From a checkpoint of a small mixture-of-experts model trained on Wikipedia.
Size: 14 layers, vocabulary 4487, 8.85M parameters.
Experts: 32 SwiGLU neurons an expert, 6 picks a token, a sigmoid router.
Training: a variant of Adam for the experts, 332M tokens, 4564 steps.
Below are experts of layer 3 (counted from 0) of a mixture-of-experts language model. Rows are named router (the router's row for the expert), down (a neuron's output weights, with its number) and show model dimensions 0-95. Each number is 128 + 32 x the weight over its row's rms, rounded and kept within 0 to 255. Numbers have three digits each.
After each expert's rows: a language model's description of what the expert responds to; "comes before" lists some tokens at least twice as common just after its tokens as in all text. This comes from a sample of Wikipedia text that the model never trained on. Tokens count by the router's weight.

# expert 7
router:198102093135141152101083103106152103125113172212104093132153131101114128109101096155144127136188147110174148179109116089140146155123118127039120140113094130100146122130182145106107167109124149125133119145127136127179105133070100159123143110098130125135190101111062203185170079055159092118
down0:117077160096084132146088111107092128082084154171137159135125192113179105096119159183179086111062114126072144112158089131164128131157129129147167108100123101137141087184143183139076132115144174124149152174138099166153131164141177137155101117204099103062133162156145067138087142146107123144
down1:185128151115095171119167126107065100122128072047107109184074173103080099110105122087103045119123138148163146124145138109079123145196112175130107161184134122179151132101138101158061145140130157124095147129215134120091139130133145125098108088119135125160129177102153159112113150101121093106
down2:108149101144143062133160134082141074137144156159127136132128110161091179106112140151196157146133122152142122166088114125085139134178132085126191097126151163120089179129101160120183132120117128100135140121174104169112168157074082108075118148125083066151124116180156080099085098202116200096
down3:126108149144100052090115131086119097179136113141142098158167081199139116153178158129136162139134156110130087109154136190151103117121113086072083094143099130139112142141134142147110051115169088154155116111124107179154122130104174116105062209165086155060135181091108108117120145162081122134
down4:109082134158086163153105097182130104115135151132071114130127105106158157149135131113168126039144107094086069175107161154155126132141120127209151143121122193098172170111133136144122085159075130087099094107100091124177091204098121086117088129100159108093130170158136106088140124066161109136
down5:119168129194157136064119218115141103145143084146103087137119175151106168101089140138135150146132096110133117105143120142136142096193155121061147134124142153110139078101106137155122124084138124145129146174114143145069092147113215144101085163183097161163139103104171101120118126130085107028
down6:165159195070130100122110094135148144107114103103135117146116129123107129079101114148095077137153129127170187091121115137138120136150119144152176179126150175152145100156127206107153126129117147116124156106053130146186178143146130129118100189179105142096032104164194120131155075092071160122
down7:156115120189070082132141137150138089161169096105082143114124086128114083187091125139121145137115107047178108118084150150059102112141125183089108159161098121061085141146105106102146104162124090111163107131154141163118100124131097101070158097136131165117206130105077164176097132155169157133
down8:135110171039109133135136097104115148112136111098135170148101165162131152109123169141082151139079085095062100121057152160121114120155155080146082196131077188138166176090118153135108142102140154160119169153103107108156136207139099106066103145162121179126111146157118152148092158113107082154
down9:189199114107087119150125076144126136142082165098145124160124162126171135181192130120130117154170068144069134061073121120153147125092145125136117097131160150080167130125171135146179129213136136056139096145106093136102143144092118134167168144165146182106168118134141133075108163146178129139
down10:153122111109133182158171149138071142063158142097153131084072148197107104070077125143141172100124139178089121119111118166084132123155101146146099141157135131124173124176117139152064129117089096159136152143192136110177082075113152132087151092156129132153153182053110108141187159090130150141
down11:084214120113139155155159091094107119060115161156119095108117129132132157093150140165129141146106146126073103075115135128181169138099135041132132101122158112096172109140168108154178145113100171133122117103168095100119144179117071156133113063134137140110079089046140152051158106150133149129
down12:127141136159034154149146125074078132126104120077138113141056147143119118121132135094139078083146163170108131175076124195175129112163142046120105116115122100145100169135056160137143112116091111138183126124224096151117062125146130129115131151132138168102147099115115131105100093116079150137
down13:114145092122115161177157144078139174162157145144095092107097120135171106079078176118121130148157114086128116123113129059124140157116076123162160148156111210114129180084182107156118117103052088141122082131072062103099108168130118127070146147159105070161094089124139134178091129139136116145
down14:131162156138134102164067119114193125100123130056162134086088161143134123189100097164106101134102136131147149074135113138181128143141113131155069111082076158152113164172114166130135169140110126134155204190196126142133092120094097166125165152173130168068081160120138130087064109138121112105
Spaces before numbers. Bare space tokens and table pipes just before a number, such as "as 781", "July 16", "in 19 seasons", plus dashes and table separator rows.
comes before: "1", "2", " ", " |", "3", "4"

# expert 4
router:179152103125185149067110110093144120139143152158113098111210183127077154210115130111153130177220133105128128181147134101137155151115085140089120095134118155150144100149118161099085145128145173163073123151135125140137130117071125140158133162119083158172137120058158149105095107108071081117
down0:128171085109138166128160086090198141178126127087149121094134135100152095085151151132088105076126164112135164157083118116082197089097083075107128155116127183125135111103145125089156054080202142128134112177165137101145163138126105088153126194112134112125163056123132099089165116114127154107
down1:167110121113108109122114117132100091183149138126136109136124121125185103116057194154085166120095133083161103122134088177140162096121119142083070145108111104067118169077090182048105109126126058113109099102139128133107041114149097144140094176165178104115141125145106093170122116116074147109
down2:080180100121157127138091153113109139141166154156159137132174143117115088127114134091154086179119136092177145124139042130114156147179126141146175122117121154087154165170069141111194145103133073102078063114101080144114113124074143141137122139034087108184135109090150089126129074123153114104
down3:140136129218120086119137124175174087092137105097148126117159091086150065155157136126096115117107149135111163127112115195056142110132176131133118163129074100150095132070091144153116089154108119158130162165149152147079109060121133126128186156168190146122127081058109122146126114099122058100
down4:092160078121138156177154141166157165046156121122157164194079128139107119096091170166124145115051132132135111159139138166171134189127139157105142160108103059096169184085098127132174149083119130090145125144114146102136111124147164186193151127097180135165082140157141173133102109125129094135
down5:158182135095147162123132168140139106128130149108154138121137116064139124178103160126101178104079082135179122150166155115131204073099109077131159072155099110138087106181114091169131081127193069152071151139117092126115117143114151090126163100135171175103141146179119109166093170102118175084
down6:117077141147101118112123114119143066163109126142092151152127177042153093109109132099133135151151115167112153135135131150079178112071098188110106114094160170062131129127146120143096126193148114124135119123090210100124112099109163186110166133145127127116115143159167102143186134052128055188
down7:139179112116133045148133057077140176128060102180122067124181104161111106122134147102115188133096125080103117129152115144139112150087170106090138105136137131137135114131092152130147104134118126126104128149125110118092109194185074184135091131135088105108042099161118110050122094130147124079
down8:133160107136120167182084136187159108166098101134135150138109149151160140096114149122067112172100113077162142177084165180134179144152175110033073122145178138110153178158101088109120083157123148146133152155161100120143166146132120080099134146118171139141121199162124103137110141134046097142
down9:167056122085162132179189151152102140063172155150146140135113099167136128157076116128142182127171167152117092134101124115149137083137111123165053182121121112087123142123141163077117102114100142173112105119113090146096104085071113190128141146140123078074129085098086204148120121174146129109
down10:143086179097124147149155055163118102126113110084140098109180113098126120225129160106124126118117101141116166158093169147182160151137123094165149147162161160154109124203122053085092091126152162156087132120105119147139093133123128118135105157155156111113055105119135034128105109169076129125
down11:135182128154119187150150175149160080158214122170158128154079134126187049072134132164131130125141139144148159160101150091169111125116147140115108125086112102098121124135127127140195186130066090102162115138160156126104116118107092115190130042143173136079159141155168105139100141139136155168
down12:155179144166124048081128106134136145157153046107080107140154108116160099138111111123100095142222175194149171203180143096096189153097118132116147128133148138103151136063181100170107119114099133131134112126130136116148154139139158099097136095157160109189095114120137138146174142115149098172
down13:127103106082133110171117126087081146106098084171091134152076132147123191139087138128131103141113156103108110153182075205070098197111115153132137182088137205117102156196131137158131166154134168145122115137082105153137176164124161119135114135163090108103142117151144134047131166115162092098
down14:124150120155143083123140107089118168125132096144154137104100097140127117185131146121142095107153134166097140113191068228129159139125063084103098129133149129146138177201125132044085173045141145166145119084124049144140107142148138108110172187138152097086139110092122118121149103130141150133
Place and proper-name parts. Capitalized name words and place-name endings such as New, United, March, County, -burg, -bury, often in lists and tables.
comes before: ",", " of", ":", " (", "s", " in"

# expert 26
router:178135108145155174112147107110117165134112187188108134128114154070104150113109086092145148157179090106157154186150144112152108150087123132076114095199173134112068135139109111076135120106152166154096091151180100095118123084085142167149155162104084104138133160067117174130152105086082090188
down0:109137111147133102129147115150111119124168006163122153144070146119179136124158188153185116166187116124093155128125157102141142101108102123147074154136186196169161152142140145171115172143127082099162094133155136151137183146115126127129102142115146108172095116168224144154151131122100178137
down1:169126123135163105090167126175124119179101120140109098108134162178118168104167154145125147136087192129148115085056108098135183167164137171145151164115086150120104134157182140191135119117050152161167131098193122115125146111090088101150148152179112161175127118054164092106138106130165083114
down2:102103118107114023125142145124075080117128092223142153127100201114139126164117130158125176166126143114106122124112076069145178110181117110123125093043113105149151142094131129162107134117167124103161128128149117100183122111136090144156179065138120153085138135171134126106093154079145097091
down3:089149104177182196148146177090155123132066106123126084077126122110188151188099133144127129137081147154169173156122086071121120140132153093149095142136167226136141149128113109175146153132167107119111092084110096142192151160115144132095128187141133107149149156124074085127124144159085114169
down4:082151106106160094168162159122139139153152072132116182146109136173171137173077167124166127137164120185212106090159129137211145070162098118138101119147167106170155145095106129137124134177173118135124064149116149136132134116112125127039091141142152139086094177139092145117093143103143074105
down5:156099113138115146153100136077092118139130142144089117129107118102184103210117170123128135113178145090157154125188113135124142182148157157128203160082107056140066114183097183090128128160136128103114132131137124161070182153110103126102084149176084135092180144140136127072121148078096177116
down6:163182082109102157088188126087177088112098116162128079119177111119185122123145099127133149107124063156085062113049149090153102144145142135087138094120115156125133150121086107110138101096126165191097106100151187088130110154206094101091149137100160101149157143105099177122155084130107114145
down7:176130137100153159150107107145138127138169113097144104100088117082150080060133137099117128099129144112138072089146100155146161095098161094180139120167168117162142175096091117088130130146200113138138142144168135109151151111121077160206116065117171134100121128047184109102088123105147159209
down8:082134038159135159077130137130054145077165126122127120117110088144100144139072105084149156152164096180145114170176165161088157133165125078134145136096147084070118088108131163126134148164094149130118111093116136139139126160087150142114129171168132109097117081148163106091072219144125180141
down9:090094146136151058134056160081134149182140115125084162132121154147195134114172162078147156174091107150133095088162089129143132106168115161087114114132148050123109050137185169152082102152119137095126120106124126126074174129145164128118114107139108113114159145138112065061125124148084118085
down10:100129115147126119154153170140144112159141133224116116145100147125127154116095143121149147164121136181063086094139144202160088128116169086151098147162120146121170108109131170131094158065126123093166093118107166098183159137101168064145190135150101102068066113157125155090123147059140131169
down11:122140170089155140105121095123107156102087145165109153121120128130184177162129153150133139110165093132158103101153091130135136074105180148131112164105123178149146121116181152123105069129190110096219179155138104205178128097097178084127143125163119074148081133159173112061073123097123141128
down12:112089150112126134122195102138122125168112140133163188064111097084079170098126150115178144104181099121132141136120195157134111135141115104101078095137102106106180158120052107110071144095095138183075133135106086171194093137117196153114113116119163142104072101130116120194117112126166113145
down13:162122117144166094121138165158102159105116097098192172106111150141152140120158139110074123136077164106171116118141176131155146117092079110127083132134138161076126105178106196111151113163165189111123188163113095155095151140111073071089158152096106111067076086175150186076128136094141146113
down14:102113144121080113167142122115077136129129097157093097113155107160140136140134112114114182147152112098078114126177127106141091155144151139156138109088134171082153103157147218151190132045141097206107081124150163124087128088117115120096106169166122095094127107107115116173152043179088080111
Digits and numerals. Final digits of years and numbers such as 2013, 2004, plus counting words first, three, five, and pronoun he in biographies.
comes before: " |", "–", ",", ")", "%", ";"

# expert 53
router:164156107144095202114118139126130124138076172223103095133144119064070125099146106094137135144191149111186135169111108143058144142115109148055066117138091117081143144107126149132141131100129188121091146133173119137156142101086109134153109123154087084135183137117103165180128114087172094144
down0:137128189141138140116146164153107102123114132191102229172128130086107178108166118137139141150089130121179157129131166137123165125200119139101139098196092116118151109089101146109136145155097146151104108158097161162108072176163095108150206114130179142124173104162085163108161185160099162129
down1:168129110118181045152119119094146169111155153144116137101074087139081131157141190132091197088075154064152201094117137125174191147154137125099180120101148111126112126152149129126132109147146150197168121087117079082122168145123122099142137120102117109160145119118128072141131080169168175158
down2:202139117149150167139171102146146134110117133165159127171085196159155183094102120096099157135120153124100096160115099092119113141149049189153101170157124121142138075178086091117118151076095081156117106158153154131168100083137081115164081113062044144099106100108143140121127109128148140124
down3:053189098145145092187150131139100112146135120178107148155101136176116184139137113183125153152135144124128110099096104135182151167104088125078153142155113145091109084128100092105132065047125131141125099126125090048128140150141157087134193128135135188089134149139108109092144062194145126118
down4:143116140057156094103130099110095149090057130140142135116088098082129060125117124110109176147181125058133176113134212176095157148165149136104103092150096122077096136126111131104161153133134170148113136138108113122127165120178144090110151163191083093092121122138159124114059117194076116146
down5:151197150149128183131149121102147153143088176103144127104116064098209095091157087107088136165125142129151097100200150104074105095105121124168146109103148106081129139150140190094180151189095166086143146127091142111156141140068137161139118125094145163119160157148105169103175151068153141157
down6:116162115092143119130093052139103075150166171132134138131140101109121158054093120153176030123127152150078113121154170113182080133114115133144114137115150142109154129150155142098083130127089107108148139143163166195125111176172146122145163160096155145195214122144161089119138091124186139148
down7:162079180158179095156134038145100109107116137182103071171161072087134119104106173109096158127122137118193121119116145148098151093175093125100153100109124120144099096115084086139138136110122176120109149109193104151141195163158179067136123098121091136095129136092142161171121116138132198151
down8:121091084145128118161107104141158113083103146150120089075107138103115156130077134150103094112158186079042196107120084166117144139062082100184199137085145171175122120177123077130162110077091159125112131149136147158153142138125098125116205122088155145112123108107104148103125122082091158119
down9:106099207180108087153186080153118193141134139136129156134160159148148168162113115128111167155110112077159141105056151142173155064076121149120077156171129143127153088167151075080119141170124151126115111114149148129160144123076138139103088141147091110152107075097180159067145110095122077129
down10:116107150112093113115169178159091111172105075118143112097137142113138076064145119119132150124119135146125100166128123135071109164114144185119104085132125067097129115117132106165124142114136101118160183154152159150180110139144059080114219163103174126131159168142159219167142146191105127186
down11:124112148141149164133055178139074129118115111119113074115168175093138092132152105062101107136134113166164118153164122125131113172158110137121132163104149069174076124089087096093104145155116116144192091097114072144093102140154062135159128125120096144144079236090140123116166130110089171149
down12:148087090150135133138119148165129121129110113165125079144118056105034127077164172137187206108193167128192090135138118134090158112135110123144114164101133173125165158096123140129103127079149132092137129088093143070074114114129091139115095158067098087167118151104068110161134123137139099089
down13:137082093103152062162142140146076108151085124125105174100177134085081112089138098100130106158138095140160165176126149128048132142177104078202092124165103184118085076106100093112113135098166131101129076142118142152137150110118163075117139141139132097157094094085149122161122156197136162172
down14:120112172088123145129165125169152175121127197111088125180060129093109155131103134123159141147079115127123117120147089153128098091176127124131169128175139143127154153152172139139120076124071123110105189080176130142083139122168089162138068096086031170083099164181141102136127114105178105129
Spaces and ranges in tables. Spaces, en dashes and leading digits in tables, score lists, ranges and dates, such as 1977–78, 2.0–2.3 L, | 41.
comes before: "1", "2", "0", "9", "3", "4"

# expert 42
router:121144138088126143112080106129099122136146144210089063154196200076118143140081137128134123150166162148095147149151107088123150132134117140053114108168112166165114112137111148143139122159120168139134128106205138106168123091109120236150080100110064098134143130095146195123122134096132126159
down0:108155154147131056150107121126138036099157097129070132066108161128156159134165160146113121144141074077113079129107123135130148114104108114088062160095172102107124139148022172118121150123179138116115163112139113130094088131120130103091182128135082102149190140156137098136124189092139136172
down1:123064108049093136148128136147099104141195181129104175124154104150171129087073051129083084141104155146173087149146116155152126162085076145113200128106118082103134157112102130148078155134119119139140147111086120138113091137119144172114124143036145151168135104155097142118110176095164127083
down2:089139067111162142101129145128143092154120137171137104175140133091128145093159165103123131150157104109103148173060146110104118124149120175126111132198102163164202123114155102145108123064184115111192065181138143180121134078120105094075119184168102116126050141141096141139114141098073109141
down3:020102170101099124092162076080121150176120163123140151202129129111124128146132150178085156098102146161117124139211146123106150146136097168102142147156111172132088069130145122145133165155106149105113150092101138118114119117186127181112063063097080143117166119167119112159170125155109162154
down4:034158069093081174134156094093148191091127159096161128155083112152108132089127144131084155146142149161151172103106129189103166139128096154147071151151114170138115109092120111120087114151178130176160139093155141138178145116067099172182154114083126065100091112138097143122167131136109092143
down5:128084097184132125099123152148137071126092101155126079103193108157131082169120212149180111144118115042111101142120126085106132149154130082150105126153124151111132117129147113120073102106141154101125156163108127135168104135102154106173174152152100145181106102130165111201122202189125059129
down6:180068126118130110108159082175118129140105191100102121146138156123084143073147112134145153186097080168101172087089098125082098146166118137126162121174190115163113111127156072137108097137118146114176130178176121110131102182127149158108050097105096109156162115112146151137127050084167161098
down7:190157111175123168118162129100070125076170096155140104161181086120156130114158157108081171120114156170155151191144141174055139126062161115165136111110164095127109091160157137099127150167111132103119085138118104204109095142090135157131113134103150164078168170125100119155124059089090119109
down8:182148149092082180078132116073138104093085073104176160141148137138101121073108104076094107164147131128099148170149139145093131106113120203156140155152081112119133101152125117094098093083097166095120136121127151139152137062139173047121209155158094123093153148103146158168155176152153115127
down9:149105119166215124139086190179101078128143119117117095134097154159126076162119079086060172146114078166178168156140148116103191099128136194165139083132141146105132112138139159124131116134160121125080119145098137150139133113106137061107139123174150127197100066128110080128116079071137124132
down10:135139123148077125092132085153126162143145114101176136177144106170134147138124199101105152144091148153102169111063171162072181085171161121159056124153086178122144140091168190153143171165172131153115136170162084140140165149147122115125064119145198134168142127098124134160152123148104130187
down11:040201122185187129146170110132102093126114099117089143127123110135144141170127101135129154137124112129175099101174145142154133136096049150128107093119103102155100146124015131165108155104156068139152069175139128123118116105120119094066151127166177094114147104142149182108112110122140153080
down12:164134112070172090139072126126169143144162100092113132124062160147075106173084159111137103157095146109034115137078134177066137117152206179132141123164118076091107149141121118126185141147076129073116129155102154115156161150121154139128125111121124143196161159093074113155138163131123109129
down13:098062127104089121135144075184155119160111074145130123135159165113069150090102148112143113112154126187121157144080116108114157189140127115191163179152127159097168144152136112167093080153097220124164124178114144070130129158123113138154127103171115064145108192079102132143142130149148081148
down14:156140134144151154089156099144136091174119087071095119167149144115148127107073110113078061179197102172142128114135124164133088083110068178104082071179120140164097154145164134144162141189115082087165152150129132161114137144088177125097102131116146082192164143139152127178173142123102136109
Verb endings and auxiliaries. Verb suffixes and auxiliaries in narrative prose, such as -ed, -ing, is, was, has, also, based, released.
comes before: " in", " a", " by", " to", " the", " as"

# expert 40
router:157141118131149164105108101140143078113129156222105143142150133129095147139089107119152114180169163101185104154117134075154144114128076145033141133127118124172115063141134181142088178114125168126086114122121121115160174112123162128154153131113079128126136075096102140198102131075170047145
down0:188165125118131105156106130089130146136159059123131120106146137099117165135099162162082131178136130115059124125112113139156217123152158162147110142185138113145130146119141148135106150135110179066089048113150128109101155167035105090154087125099144089156138074120095126087110075151099085088
down1:167109181103172107114102125107137123117132138082129157112121136116134149096153137119154108053132135111124154162126180122101090120141201053108133110141078105110155131098141128140167104140116052172163160180142107153135129133136113063087118133140165156148101091110113151070044117132029167093
down2:187136186042109159071159117105114121139094051148137110097165147137152114140133148086132103135041135113137145106113141117125143170082067166081094148138117141167159108146089148143089065158215148115142138119125159138120132167172110093129114160124112151117160164150140157137093105082122084086
down3:139128189142103119179120155103178150055118138093115146169102064126088121127111124094131077141073152137146189100132130142099204124068125127124155125133132146086108185089122082108109164110080131112161144130140110138090152086131057180131113115098124123107190147097142120205158156149107111070
down4:191085136129117126070169145119097106090119107067123142095079099092113050125120113116132085071136177072132143149130073048108147100067125115125102144123121134176107167104152091136122137142132126125132133100090212099126079125147075150147165146099180093114100116100114124140114093095173146076
down5:203159108129163142150111108131130179051163077177117099152138139140228063161115156152120131154114169107092150133143064163142180105157121141158089104148153089135151132162152145084097126127134162149075069124087150097141087115108145152120168102122182147182115140084096090134121115095107126126
down6:150165135184131173110105128108123083144138103068105126152121055167140069164129200146089084058140148122145138090120110133148103127140162139160169118154141169175070141102158136166115151153170120166101152135138116151085118097065052115164149117106152144149075162103166140189119149126159083148
down7:115118103092127135098107100132072096116118183124135089115079092152140152174138156186162131110082170140146105116185089135142124147177078096169082072053073148131124084130099139111114145130168112082106118145177117098151107115042120120124120100119122136150065157083095172060144107122160102114
down8:149139113145102157152131104186130134123125219145086156188156132204084056116118103098087133147146170167203101143100126185111152138081118142099117142112142131114088190146170117149134155144128100142178096137093126149141102117133147096076119156071093068148126170113090127168174102122168144132
down9:172073089184158100148147150142148110111143102137087095083125070167112131183164130054157073155126187103169141091157063101113095135155110121060113140107086150158112154100075200147128136135116158119099123158085165077122106155129076158068159137140100134147123113134174142130107131167154132118
down10:134154083155126120143110156149057175075142116142152109094106059082117070120124106158180154141193096106106130145093115112079100122127171079182129176137145068107156163134107135153099125080094086101147148091119097161083093108153092095122177130159150075105138109110091082079137128089114161167
down11:110112089084113149107064087173130101120144121153139123115115092146162209116108139114087153125091123110099172149110095123111115127170113153157110137129042164097116132127123138128126138105106149120162143176059131075134132147091121146111100160144096155068159145109255132107076082127083093116
down12:108102093125143140059213136136126080028146153128145137143148132143143175118123115116141088105119152136093129135082125131150179153121120088143090133125133104161105129180090197103108141134168130202111122060159179202119122094146127115052124116136132098125085147074121129163136121101091159102
down13:069182116131158197145094161121134097128149162162124166177128133151133121103133152078078117059096124122081144147076102120160100139142158105153115196081123144125103138163110090115072095163158080085121119091145147147173145158124192146102123103126174108060133147121092105160156124060158166163
down14:069147128150177139166165073133105092146122102208110145107196118124122220123130059129123126191097164168084097137100134155168132146180156133123099136104115155141146101138122196116109145118178151150157068120126157100137101193161158109114152155145141114128079150135150157106131114110099074083
Table spacing and closing punctuation. Spaces, closing parentheses, brackets, percent signs and decimal digits in numeric tables, plus ale in Female.
comes before: "1", "2", " |", "3", "4", "5"

# expert 25
router:165161120073154191110084104156105116092090145182083091114129175132095115107102133133128101130214115105174146153090133123139121097098110114139105072130085104147152137129090165127080147104137174187073158183205133084199116086132128171150154150125124113104133139083097156091099115124117093160
down0:168135175115119180124113131081115093114075110096134088177146080100102122104129154145122138077091135146114159137107082094123106092098145158134151145117148143097159147129177165196078078079144147114116143196142112140155167102101185194117155066148145152111090122141177044191128143091117138127
down1:158168140107134119072133196104090141182129158156201134109087062156123159153174150089155065103170153133135136194167169190158143137116108058118132078075109139090131180111057129142134189072095124122144117138143125129121171154110111124148110119144159137160145158129142139106149128117113155081
down2:148104133100188078134122087125122148141109120106099170106088119132089162115150157142200159122055113107155127121162118133076174082147182117159061138124127093131144109110123203103034126158127120181151139156177069112188112134104071135104093151111134115100108113133128149133122110095131113058
down3:062137159168140121174141154142198118088136143130090142108137147128158111211123145145134084122121148134144124155120134120146111185097135124057097075145144152107140134092112089103086161137102138151119081143106084145178124090126145216094131109058166164181091084163166188142173109162121135143
down4:116147062142137182151144158108109168090124116167072103139101112136150128130100107045156126149163144072170115174179145147121150128133193065143098125199147122120225086126152147131110124100082090107154094100083106188161162158139112102136131145126138178071101154140088133107118140145128140136
down5:059176134098164156133140103078110129112134152133162144137119083118167145128117139120162139138148096108149152141163162140070127115143195144152133091108126091124126077098131112115193131145153138160101114109111101127088085132097085146071043106077000094147088171102136119114133119153112155124
down6:188160131124163122202134129145129217135180131124104122113087129161123086105144110149080098153116097153176129101103135154132149121065125120132138096165157111163051151128146149070132194147180126100141148168102136121072107097072082059089134118087144185129176109111099092115110133125154142134
down7:155149135104140086128168142165038136124118166117126129119179187137099063072129140134139139131146123176092094169090144143143102138193071105156111170121144118166108118166109101121083132087092142081166108149152158145170193133124136147179124127126146152195095153069165093105127135079166154176
down8:140143075148146096102167112090145145146107112192163099096183119078132185139118090113118089124147107156097073142167070158117089107078108165096196157122102165112119142097142124115177104160114151176100092070114158068079118172128125190097110133096088148106170137077150117097134169117164109118
down9:158095143116159071136128086138092097173105153116153121092155101176155170115142121094146187168133136132147114122152115184087153193155180138132088136144114141109174124153162159131137096094151120157095122111132069146105184111095152118121095088162169208177123145061170135092094201115143074109
down10:138126076124115101105104165117124042098152124089099087134168161111083186131153149156089110124161142134149128179144019131083155143139105078153132173080156187151135174124153093084155123077127095100147166147138088119105106118083128167125108154117113095180108139091106141108112175169164108146
down11:153130095175188137122098096118169079146109135069121106099130142156117167052169110076111078163090167150132124116169135155171089136135096121100108157120162184132133113178127135197102140165113135167182175149178134129103131128151187154114124120181103147194119088120138132204148142169163146137
down12:121147114088109139122127134092132145166082102144137149156131151137154181118149082091052125089062141188092179062157124160184134169132104154145110135111132122134122091147147093124125070073135086193160112138142109080095163144111140138133181116115137190135122139116189158086152099134127079207
down13:066138168199119103112094153186096135140136080162094086157134146116093128138121147132124126162132192117085162147109165132091158123104116086072104194098144130111125081162106150129090097201161161091136105105102106094129134130147201119100147110136105136107213118189119118071115133074136120156
down14:126151126160052096164116078113097152179194111140142071122120124197088125118130139182146109107128155090123135186141118150166083136125158124118191171083130133078107139162175117140137103141118135143170122110118108089094155160151221145166146160130130124119133091107182129123214138112101161176
Prepositions and -ist suffix. Prepositions such as in, of, for, by, during, often before a year, plus colons and suffixes like -ist in Artist, -ous.
comes before: " the", "s", " a", ":", " his", " B"

# expert 1
router:125095081081181138094130092133125095133139137206173110179100119082127128163115119113177105197134127130105115159164122084100120162086109155089121111112170119109093118113127150085152177157134153138104124159163150126175144053081156138181162120090067140118140136083140139161161072062066131147
down0:101189115157050174174178127163149135139181106127142123137120114154134091091117157184116164062133034112207117169141080122135108113136158145095153117139148159139104132092101096121113082136103114150146183116143149191166080140130124168109091108117116141073179148146094111074113107127149148119
down1:105094075137152074204144154124082175134111175117127106146129147185096123116138123148176095142131140135147108124103158174138093095123162165194142114121180129119085101163110148147166068146136118133127229100072101176093113133153152075086146081117092144066117170091116119116122115105100093108
down2:150070140121127098171119124106165129089177166150141135096107148157087116192084120115118125109129108122055069133115116170175137058106115148132165158099118069150138110150144116118093156099131106181111126130056162131202184139122073155162152079093099095148126070122154170119075166140141122106
down3:130112139098109145171119114121126131127087104125073084098184128102132159137077158174155145077128137067197122128194137146153125184104168158145123165124102152197149116137101165141080146101155150158132081118148134141131174109146149122113148089124161022149194135094167123160082132178129165107
down4:145108095194095167067115135078166129143146152075156137083138144133171144102165148163134154153166176170157140139113102115158120116108096083146147100074189125166200141156146115102120091133150097104104157085111115165122113082132169132124138163154141104159097175050152155169180144113202121156
down5:116100166145100127134152157177126108112147087182180102123143190126096095085139155174142142149165108110106103139083154145101140158123092143139130169197113057096133177112165061094096127105116100161169113162186121101139091104115103167169155053161123097107151140075137088113168148106164160173
down6:095070189116139142180128100120051068145176124092120211140080163160119100136156134143151097185117097118089135116086100129135167164101164122130144099159094125112156134144114210093159114135186146106050127105133165138110136075180148108102123109139163148106110114156100109170153114155165122149
down7:079145100175145119137093173166117108125143120118163132100133080078170164172057160124153127143110085130131173094074140117089187077128146133138109124118144116188207129137131103118119125154117131135104106147108141098163118102181094192165117184088199122197088103095073117150113114141120111090
down8:091087151128110132126114149109099140131153136144110178128183129089174127169141129150149184137133148103070099147177205095104127141112151152183135084113084100103199128138112125095175129102072146104167117128102147119149236100133125113172078120149077117135098139157059175088124161131153166129
down9:158074172089157092189098099109134117127129077143131120162117145161124087131099109103140114152139098110129151080152064131112114157105115175094153181129060171086100050091093151084127103070200113128070164130121155133091121137138137084169121096112132128081123171158100163063130130144130146088
down10:100108117139090075132094157121121126105093139150101113151084070119140075140096136145180134139154153203114128108131097098155107156094120128110120122140158142083104116098165183124127093092084123124155157052098149171095115137044058142111195078110106118119138118041131132133132101070177146112
down11:096097092100099144148143139113126123128140147146068081156176128113166145142058062135135179135165127137149120198134125130060112094168068134146160099099123127130123173135152120142166130138085083124135148097079118121111088083112163185103097134130041092038172121139081148127104115120140125087
down12:124225108093142156112159115096144143157086115127161126110146129132123154077143167107200137086113072157120147153155133098146172154136129194203185117153157098135130099169072097094157134075113148164119090137143114092117091120161155096102084123145166164157076103126177151158123098166118164174
down13:121221175102149207133111126099169057142176148148164147100093131139102094131133166078151094071108151103142153133107143120089094155152132128126182141090113104130193110158133164150125101099154159133176106048115112150154095088139123111128159109187118137080153114185091064142135131119140120119
down14:120091104184219100118121120146112130125114103137169150090093079131081141101073147123190122167142146154124134121121182121152133184091112084106101147147165150122119119137131141127143185094082098141155099113121108138164150136084124049187126159071172140161086119158185112077097171116085165097
Mid-number digits, odd script. Digits inside numbers in tables, plus rare bytes of Thai and other scripts and word pieces in the middle of names, such as Sic-l-en, Bé-l-ier.
comes before: " |", ")", "–", ",", "5", "6"